config.yaml
num_hidden_layers: 10
hidden_size: 192
n_experts: 48
experts_per_token: 3
d_expert: 128
d_shared_expert: 0
hidden_act: "swiglu"
moe_layers: [1, 2, 3, 4, 5, 6, 7, 8, 9]
n_empty_slots: 24
router_score: "sigmoid"
normalize_top_k: true
routed_scale: 1.0
balance_loss: 0.00564
balance_bias: false
init_std_router: 0.00909
lr_router: 0.000823
vocab_size: 32768
norm: "rmsnorm"
norm_eps: 1e-06
tie_word_embeddings: true
optimizer: "muon_variant"
learning_rate: 0.0112
beta1: 0.95
max_grad_norm: 1.0
batch_tokens: 262144
max_seq_len: 512
train_tokens: 761100000
max_steps: 2904
dataset: "wikipedia_en"
Below are experts of layer 7 (counted from 0) of a mixture-of-experts language model. Rows are named router (the router's row for the expert), gate (a neuron's input weights, with its number), up (a neuron's input weights, with its number) and show model dimensions 128-191. Each number is 128 + 32 x the weight over its row's rms, rounded and kept within 0 to 255. Numbers have three digits each.
After each expert's rows: a language model's description of what the expert responds to. This comes from a sample of Wikipedia text that the model never trained on.

# expert 0
router:126124110179143102199113137158111164140135161116055163130109062084159112041142111106173184150089156181081099140097122077087141174162127083096117116118138094110147155137119142145129165206162125
gate0:089141100112114127154103143161134065115111130104108157146081086093156096150191062125167101117138124178141141132130136123158076090171062144106034122121170138186148157143089096086154141148123130
up0:139105105125128164150145138084184178067136105142155131136126069088154113119126142096119123169181179159108187143120112119121140091121093110092181141114081222128085130161166069095177085143139150
What it handles: Word-initial capitalized fragments

# expert 46
router:133098080118142114154120121150164093135147145142088202117083094072146109110172096110130142090059172138102147111116120141084136140141158126095146131108067135139138117146123144158147225175183141
gate0:099110080072113130171145124080145172155144135133102139109056123201163121092160131115103114153127131170181100100125129163109118137178183102139116146144096163154112128123161185148074074145131152
up0:133114123126081168146144181100096112113105092141166041107165122076143178136194134121141136132131138104178089118169174142135132198107105116140122132200114139107104089142124136073132122137091140
What it handles: Inner digits and numbers

# expert 8
router:140156125222139088170160093126119191159126105137128128078078103052137075141115096089100134144107178240088119110071103112104120155134189118110127104113113104130143145134082105113130144155132182
gate0:123142129146169092077080081149150105154130127132132114097136159096204114062122124155103124089162179116101157154131103105134097156141155087148135127138186137090113093112099166125109150078116116
up0:153160116135139105083092182126121117102116118145163116094107176071081097161164069148141100142125152171153083081157137123196130127152097174112144119148104106080155189180157149114141135140143144
What it handles: Phrase-separating commas

# expert 30
router:152108128133134115173155139148170118157133135115070156119125097109157111061121065124175144149102146142108127144048145131125177143159132109096075115101065102110116114116125114138179177143146148
gate0:129118058128166121171092140135129136093134152193143105076137130082153100083120120143180164105078089119172115146157097081077118171095110136137142078144147131080088170064127097199153141087121125
up0:130167112140103123141162068134105141123134098165123145099158079112123082150110144116146168090169122145067083108162111128078135097171097136104139090204149119097142173080182151147127165049117122
What it handles: Prepositions after verbs

# expert 11
router:124149106123152138135142171162104123112095095166032169132138119090130068082196106094160104096133157233122109150120128118118193151211167070084128142081144129153173159156103148108142134167170211
gate0:184102170113087116113109115170136121129119063148043150163142091096144075163163139148083146165145187138106204168136123110134094169147125079109129075141144090172110091055081155151165120104102160
up0:157095111093140139116124139143100077096079098107151129137086152095132104137070212139146144137126088134122135134166105129086088084137128120120121085120100105102089119058120121094151130152129096
What it handles: Surname-initial fragments

# expert 32
router:141153154172137129138153126156132151153147155130141154078136133063140101078172086096101154128126129197031081171145147119107126189174178124108152166111130143087115103138105085088119151168181161
gate0:125121179164069087140086153154101162159149092104151104110112144043112133159129122130147176146070024133042111151079133179130104124098133125151134097102065155131116108067133078120089097116108131
up0:105120106133132128114116106156097089097185115185138105122106088126149090154097090154124157113162098096147125156110190087117085169095127103131148091103094162181140101158143076114098136104158193
What it handles: Space before numbers

# expert 25
router:101126161195170133165148101139196091126122107166084136027090108101167116149141086076142074115120193158113085131112150136111115152104143116083151187180134102092145118160095122179123157152171156
gate0:061050113084111151136150189116136133144121155148111102133086096129115092169138122081145120199135087131174161180144142085121131167055132145132123127111100112163160143127132155131088145097110117
up0:132100133136089168116132114172143162127160139157163165079178100110159095102080120131144092123153145129167148178144162155066134131087127117103139086147188128213124163108108135099134126104119086
What it handles: Ordinal numbers and suffixes

# expert 17
router:069093142128158108114164146112119125104110140173090153098069144106179123083167097104140113143107170141131136146108144096099099158152121148091117157152122118139198143124097116109192144210174112
gate0:132081167089107105112169178153088140163070138118115109085105134156081179117179089140185136144142203139109088125133136095145185183075154123138120152138124175129127169086170134110122118127152085
up0:132146127159128089147161124136140125120108142129141115103130123106131157139173138095120155125105079104215175133098117173106153131124159122124054110076101189130083130095103110119127095101105129
What it handles: Military and war terms

# expert 33
router:162144157171158121111172156131109104147154149140150121079140124089113071048189118152134110100108153145084109148110163105079125111130138115101119111161064105117126130148138156132141141113205110
gate0:170115175174142209101092200170170142152166156160119113138082134126138138152111124123155114106126089120107110138080168125086107162150185100094173111199131081117085145145152081120125103225181140
up0:113116052091108101130083120069182108124127133071067070150206147159174168135106096095108157133128099162145110115094151172126100182113119137164088144148109107146180145153120143117151112131169095
What it handles: Year digits

# expert 20
router:163120134107136111128147157128163116153134169130079154054095152091126135079142114102155117083116118130114098157100156138126189151121141113090074139124118080121116166172143135156113131138169165
gate0:115166067121137090168174114143162158088091196090133154098157091132144179118119113157130145101129086109108065160064167126065065173106137131136100184126089156123101082148174115129107164171137170
up0:145122133185057194114119116134159182104127079163101104088149086130161127084127083160148134054140102091143146198121160100149091188136114107111143137117127157131098109183159059126109122179131102
What it handles: Past participles after be

# expert 16
router:120099136196176122114176106106090134167092132159032125059090115088112045074173063104138117116106136143089148169079158134109123139096157101070119062126143121123120166158144122161130121183186124
gate0:106133226132140131173123104104091077110096143163110119103144083105178121081185114121171147130107140097173145143089062065103194102143145093095149089158092096167160153102144085161131106104151075
up0:152145065062225184083160094065147138079103095098125120086136115116178103159122093141087118131111142113135155088171125126125078126093142146074090122107105134107165130186121167090153087134129137
What it handles: Year digits

# expert 38
router:146106135129129115155174139104163138122121130143075172122106082113144090079133090133175182151112123151128167131056140098127148123154159094135081105083069130111124118101109094131198184135168144
gate0:178126159158107157174183204136167163159048130113170079121173090098099129071154143129174134113149126058100129163123172138150155127136082160148145076118141093113100094102144099190165150101166183
up0:180120191158101124090166116141194135148142174197168105104155144154111144099128111109110134169140168128102171156114156088105142133145102190095169146084104109076156132146142135098088167166148163
What it handles: Prepositions after nouns